{"n_layer": 17, "d_model": 256, "n_experts": 32, "experts_per_token": 2, "d_expert": 64, "d_shared_expert": 128, "activation": "swiglu", "moe_layers": [2, 3, 4, 5, 6, 7, 8, 9, 10, 11, 12, 13, 14, 15, 16], "router_score": "softmax", "normalize_top_k": true, "routed_scale": 1.5, "balance_loss": 0.000181, "balance_bias": true, "init_std_router": 0.017, "lr_router": 0.000489, "n_head": 2, "n_kv_head": 1, "head_dim": 128, "vocab_size": 16384, "norm": "rmsnorm", "norm_place": "pre", "norm_eps": 1e-05, "positions": "rope", "rope_base": 500000.0, "rope_fraction": 1.0, "qk_norm": false, "attn_scale": 0.0884, "tie_embeddings": false, "parallel_block": false, "init": "normal", "init_std_qkv": 0.0371, "init_std_o": 0.0, "init_std_up": 0.0371, "init_std_down": 0.0, "optimizer": "adamw", "lr": 0.00113, "beta1": 0.95, "beta2": 0.99, "weight_decay": 0.074, "lr_head": 0.00983, "grad_clip": 1.0, "warmup_steps": 561, "schedule": "wsd", "decay_fraction": 1.0, "decay_shape": "exp", "final_lr_fraction": 0.05, "batch_tokens": 32768, "seq_len": 1024, "doc_mask": true, "train_tokens": 271100000, "steps": 8274, "dataset": "wikipedia_en"}
Below are experts of layer 11 (counted from 0) of a mixture-of-experts language model. Rows are named router (the router's row for the expert), gate (a neuron's input weights, with its number), up (a neuron's input weights, with its number) and show model dimensions 128-191. Each number is 128 + 24 x the weight over its row's rms, rounded and kept within 0 to 255. Numbers have three digits each.
After each expert's rows: "comes after" lists some tokens at least twice as common just before its tokens as in all text. This comes from a sample of Wikipedia text that the model never trained on. Tokens count by the router's weight.

# expert 5
router:142119197158102149128093121154134147141115122065117120122117124107132112120069167152130134167093131123117165159144151169112115132109144102149128136119173150124132101124119088135104125164109164
gate0:093104093134148147139120086128135118107145140104088087147134163150166120107070153157110093122155133108160132119108118162100104160099094136137126149170101118139109119145150111139179118163151148
up0:174151120103116120075158178104098108116145143118078124148132160171134164115106150128121083126135117146123110132126140129148107145145157129141152143122217122118103129131150142118113096132092145
gate1:168138119076158124154130137098131122127118101140080180131131091115160134156116111125101148168107113110157196081119103136148109127131090127145113137126140143084145130095155129129141116116137117
up1:152117145104116115119140161126120145098188156144126121120109156150150145106130159134118091164122161144118113116111163105117163182153124118156148127164125104116143127171116091125137127118110091
comes after: " |", "\n", "|", ",", ":", " in"

# expert 9
router:144178104139116169186093134119096077143105092101186094098085139160122132147103110141145148137139111124151109133138144147073130124125158099162138114151125118135116171116127142140122126127162150
gate0:053099119127113121120110132136170170082161140121115135139142122125125130145134131127144087123102137152169152167127109156133116104096122144139127130104096065114100102129151120116136125160153110
up0:120135153135140116138120137105147112135128099142117172121115137162136181151174179138129109110114110132118141103165125165096151143140124120110112114132110130096096133096148097109111133068134155
gate1:144097136151149148129091110107127130156128138147112121136111147143135147134114120175077146176136148103135139128103145162127153163183128120122115114102122129104096151155128089130138132096146146
up1:128111151124133108129145102124138110136090107158164153139157158147131144137096114113150151180126131118152155191163090160153078123114123135142075128178123163104109138147111122122176137117125117
comes after: "1", "0", "2", "9", "3", "5"

# expert 11
router:076106106111129150138110112137161183146125136147156128107167087137148130116097062115194102133108113143150124115122151101152177133104093131121131145095075103149176115134063087128129115100129134
gate0:121140149113144127100095134164173203132104135114148157160172120126151117130095170165165191132101147098091140159100097113112131102115124184164093147111096129139170083115118133112128148126123116
up0:113120123096161133152122136122124151115145130109136102160106112139172135141157151122134048127163127101130184128116147155129100117163140115091145121121152130105101152165113145120092120145058098
gate1:127147108092126125117091125105119103143165126080145190142138105141131107191136105168104121185166104121147163127093111131150136139106117132136107108110085129105149102111126123103149137127137112
up1:108172153138103111147151141150106175109119166153140097125093174142156099118108172110113147070119109125115070155152107105164136160131144120133145106138165154120105126132161121102088121090109162
comes after: " |", " \"", "|", " (", " and", " to"

# expert 17
router:139160118134155090122121118081126116093160162131107145159153150131123116124127099151137155137093121124096120149122186128160138111132127096110125153127127129130103125126161140107086175172141128
gate0:155153131115135088118113154124125134088143122123115173137154118165087111132105139124127150137142115116135120129124122103185102164124124126130156163068123112106137095151121137096137106133114126
up0:169167107063131106092160127140148105110103184138153136112145129119135132126149114129097157098176140107128095064137120141122152130111123092056108157097131171137162105081137097119125076115135113
gate1:175120079124113105124156136092149119153139160131107120140115157096151084144109113157113111132156150125117153138122140123131130123107099102118157144144118147084140118131130120112108098115149130
up1:145128125084140097115145108154115135128145177133109139164156174171152104140081136131109087099155174127130134132205152117145147119082135114116149142099095145109085128083111116106073105158144104
comes after: " ", " B", " S", " P", " K", " T"

# expert 16
router:139112122103124167171086146138171126127135102148144115137117112119169066109086137122111108133123165106106117131145125187113091127162116149158114110150089143154168105104106134119153092101151107
gate0:105153100118127124116089163063134171157122146153105099101144158149157147098145094127094147169087136119098119136146147143156113127145137096102086129119150154134048127121120138133154141090121119
up0:149135118109102131111099168108134117130091143165109156103089105096078104136138114147126085153143119078114134117154128159156067112128098171145094081130092111176108144105124176123149125091143121
gate1:155102120132092128123132145130164125127114159104150148151170175151118128166111100161123120150143134113141129131144093111118142197137118132095169132107114148107147162130140111143109164100093121
up1:139118124094082161139111157125193140105102147145146112146100054153112111133161124117125099165135122152131152091204154138091127140132124158131067113137105097102131131147071120119150145120141117
comes after: " of", ".\n\n", " in", ".", " on", " to"

# expert 31
router:143142115136152106130140123139131116143152151126085137138120165116122083090149123154128149129131095079086119144130106153140131098138158146126149154099178115146115114115120127109104134127134144
gate0:088106151154149154135115122153100128144137141129084122154150136106151088130137160058091148095124136153108134105135133120110114164133119177146108139129139153158138123114103142146160137103116121
up0:124068144103143077077122098092156113131136165113140097148080098140134138096121150148094100127128154151143113143141109131134142115143136091074123088127135116131169123097142166112157128134173108
gate1:125119120119117143079139117099115178158116153117124156096164134190071077141126138156121140087140159111142124166091141109080166093101091148153141133151131102174109119102125156138092143139137136
up1:110128143166146147158107115113144171117069154125097113135125169114093100142155100091104136102128104104123159167138096136083112132134139178116101163130136160155150158097074082154114118152114140
comes after: " ", "2", "1", "3", "5", "4"

# expert 28
router:120164120113173130169080151122142103101128127148092144131121120141059090112130140120127157116141098140123121133135126162145106112165132143113154122111121099114167160136128117094093159145141153
gate0:112104145102097157138118086157170104083124118124125143094094122157111147118109114131104108094150138100151068120132105130144123143128150135111123127121101162094110155123148114142078144165160141
up0:161137122146104154128103089144124129143103099124131099174143116170144145147170115082125131141141133125123108151137111136122066109132136094120102110121165158162139140139128191153135137137155109
gate1:101134149148121155096100131120107131141085127104123143112135153126151161111108151144127114097131097087122094109125079129108157153124098146117149118131119088134133111098122117139136099155125112
up1:104104145134122173128121108128123112105080151181118144093129131122154137124140134177108063122097159151105150098056102140149167136136106123115128097120148092065098127161117143097129149138106139
comes after: " ", ".", "–", " (", "3", "4"

# expert 19
router:122139109127138177112143121119157135106128153115071193116104140117144177100096100100157117090135148127139101165183133115086128114095125135117120125100063095090118144130148103151124153132105126
gate0:109124099136090171107172132119108148102154148129089156170145169123155154114112118132135078148108135152164081125145132132082157173137139142115129147103125147114123119168130119102102134106139145
up0:136107169132100122136138152137139135162115122105084102144144192102148172093128104166149154158105114104142127118092132135083116148150121089136128140101114129175106149086111104135130132134093119
gate1:142093131143113119163125097144096161131101118122117124129125157128171099100135142158157107143122100172107095135111120130128109076107090136144124122147100114104107080128155116123167112176094100
up1:130128143128149131128125150130118114194085135125154100114120095125129118148112150160105112128162132109132129141129157140136162189105117120134115079112090149174158137129129110153146138110142178
comes after: " the", "-", " |", " of", "|", ":"

# expert 24
router:093166142119091118107133129116101123117145136128156122128117145151172163173171080120125129167135137170144163078100129127133116127138122104117111101117145125114101104186109142100106115141114114
gate0:134111123158146123137116092136168151162133129143137146085150122126113111140141131092141151117100154116167168120110100156102118143136125152180128122127156170142156116108152145138100150165075119
up0:105128129126118101115117128097116142167101138090140072174119123113136158142136160121129145057151096111131110111133138104125149125163075155110097147106126121127102165138105143126105149136154161
gate1:103145123120124133153180105134088130151129160075114085121137150135130141092131134168124129129117057121148178127176129113169110151142122149099130141150104131128125170143134154088163122167071146
up1:165175140093111073145115117078085108171145136159109104123145129120105128130141108136153088081086128123134143140094098142125162117133150096105124108145104107099125126178111178161144076154117142
comes after: "–", "0", " ", "2", "==", " ("

# expert 25
router:145097170132136107095182111149138144176144103130155154128133107118096148107140141100143168126123149181076120148084132127108109117114107132135088156127150144109087107156157146143117117125118162
gate0:179108155183151094139142147143159115145124124154107128099133119131088111126140137065152150143111112135149176144106097133131140107165129096183139131180066096090134102130128116115143091133102153
up0:113180137134107135150130117125125136123107142118153142134142092126133170182152104126156127143102096122129112147112071096104105182147133131148188118072107154132142176107129119091138131119100088
gate1:157131081122117182157133176111162111192127065092128134108140117130132114140122137139153145120157067119118116151158125144100108111117135153115165136130128162131122139110126127131121162087113158
up1:109106116139131153129102144139172124124189120096099113169160146125091120125125115133125141144127138116101174180123149111090141126116138175140083158147110098124138164115156142156141099124142147
comes after: " of", " in", ".", " at", " to", " for"

# expert 10
router:086109102161127106112156135127091065100151117149138133132119106088113152139108136113162141140108122188130152117146100168128131136156134106115133121142140109142162140137131117112164163129100162
gate0:116103154153118067125095122125114113112130104130128125166151137173122138137109134127166140146074156142132161080134170161094105109098121123152109160143131099114109121158130156101124093183120103
up0:132134155131123132130095079114073110116121130100149110071131124144152126144131121152139174108099120148174133108118117087153085129169089126134132139133098114113106083140161104150110126157132133
gate1:099143118115137074126113117161089095134180117157151105100107079143141127160132159149120127117116123169148110110163086150146120128149093150126122146110151145158133134086118145115140158110113127
up1:133162175157135172149149153117110137106111123174128151108099141119137146115146156104133120151064128149139096164131121132124149064147099130125113123122151130146095157123156199154138140140125094
comes after: " |", "5", "6", "0", "4", "3"

# expert 30
router:143154116114133155127183127097083107159103111129132134144127105142118111120162095119138108108158119137166109150163153137093119161137149118149138092141167123105094127157171181163130128125103155
gate0:105097100162169112102143133126105128156127153086090181139177085145138090141162147109136097118078158138174113123119115104109132134097139158160146134118126112185138141149104094141124083108138118
up0:127104106123098113117124137134091157120131123072117143136150163106138151117131102115125149087179136130114115117090140128148124133135111161052093111122139097075099130080133112117147101110152136
gate1:127117120141114117162144117154089143138108138133145147172147090118116056155095121086161121139157107101119171101143147126137084111141163157116165110167131136170118128129094134140117114148160157
up1:128085159097132088125114130130142111073174113133143124122129128106189148121124082169103137101098130095130131140137101129163145153130109173136092130145099120120162100115122135091119095146139104
comes after: "2", "1", "0", "5", "4", "3"

# expert 20
router:157153120146157147145163089141112101106108147143110161158148129162104119143126162163141131128133125177129089123183120144101127079091145142127162121155152174106143131118106129141104130137094142
gate0:125136086118098118103088114187108099158128176139124126147098178135180160141104113174129129137133127138141173099163171161135142142118132155135158113142150121107135089144097129129122139149161150
up0:133123104129143099105121142114131105133158134121110163130111138179147146146120140141124162123149168128132137096134112100120155108125103130163175108144143090133128168145120156116097140172137120
gate1:189123134126107092108102157094106106131144101109115128095116115144144140149112103104129127131117114123125102109134152157148084100136157116129151090113134118096167131129059156115090147102120106
up1:122123153137168139122107097106119132132074096157107116134109099149118134183125140154133162152110105128184112152126118104113091151102086134144117165139124113134135122141142140113123110106119096
comes after: " |\n", ")", "%", " —", "\n", "}"

# expert 26
router:158110118151113141122112150088120127155092115106144124097160107110114130159132163109129132131137114106125113136119129122155124153156153124120122105124162140144117187122137165121143117128151118
gate0:128097147135132143111127172128106110139150133155145106122167162131175116165129155127167148116121114119117112138129146143170155103134160095104155129112155182122177165078097110121091137128172082
up0:191107128156142130117120146160137151107139124136149161159135189118110150148078137124137125125146098118123119166176140174067077159164158120122169097162146156157125153118139104144131122121130121
gate1:115109126167108165154126113161147126132143126127156143134097155107202114160105138133128112134133133127133145135114150153134115128144131118134135112098118113118163126121113163141108119156110128
up1:141131097117118152105156136093116106136158116157119148135173123151161112167153105128123107142092113168119161114137201125120116117143159136166150115102148121085114131098115173109109119130173096
comes after: "9", "8", "0", "7", "6", "1"

# expert 6
router:161082104092134103122122123150145141109096096142132130108090126132099119124115152125182105134169115138090128134121162155123098137171103109108131118138124116165130134109094135140119117148169106
gate0:154137128148113166182127135130142153145126158147129096175118140151156140124147169105152115086122137147118104164151108115124129124126144126096147109155112144150144126129095094163130148127125156
up0:137144104130092141111140138115150106127131102140126151119122155127087114162151187166160125115110176103153155124084123109121146119121159134131170181122116133182129144138106174149085149163150118
gate1:149061136103130105119158156144082076125090113155114146155159122133114102140153154151118107115148169142173103155132127108102125160104073131152114091104161160144106134133107141147100115142131130
up1:120113127117127172171099146112106134089112117110158158119144112134140160137121120110156163162154084114141136189154122093166143117127108129163108124119135117112117135120142139124067145090172141
comes after: " ", "9", "0", "1", "8", " ("

# expert 0
router:108128131110127112136104146131136132109102150112114170077133085139130120157148120052156155153186124090133111125134071076152151124108123141143115139162134114068114118108154108130105157125171110
gate0:119129127132187124150107103102155162130135128149129141096179133138101110153141091096155178082145105108086138124120136111089150141126134090156169127125101129138137106133144113132115126110173101
up0:125098128154128141128095127106155127107103127161106110114182142149175162135104125109147124145117181125106100171099122135126140115131122110121111098098199184136102153107146131088116122185160128
gate1:099103174109121126155128149083131100151109112126134128151095195121162125134134119166121166131109120129146100165130150136110114165111133108135100143128136135127118114159132143168141145157118154
up1:133166128106109147188131136133176141144126125157074116121125117095127106126097081142148099137154108115127132147150135139085120095119124113129121147176077155096137125116139122133157147170137111
comes after: " the", " was", " to", " a", " his", " and"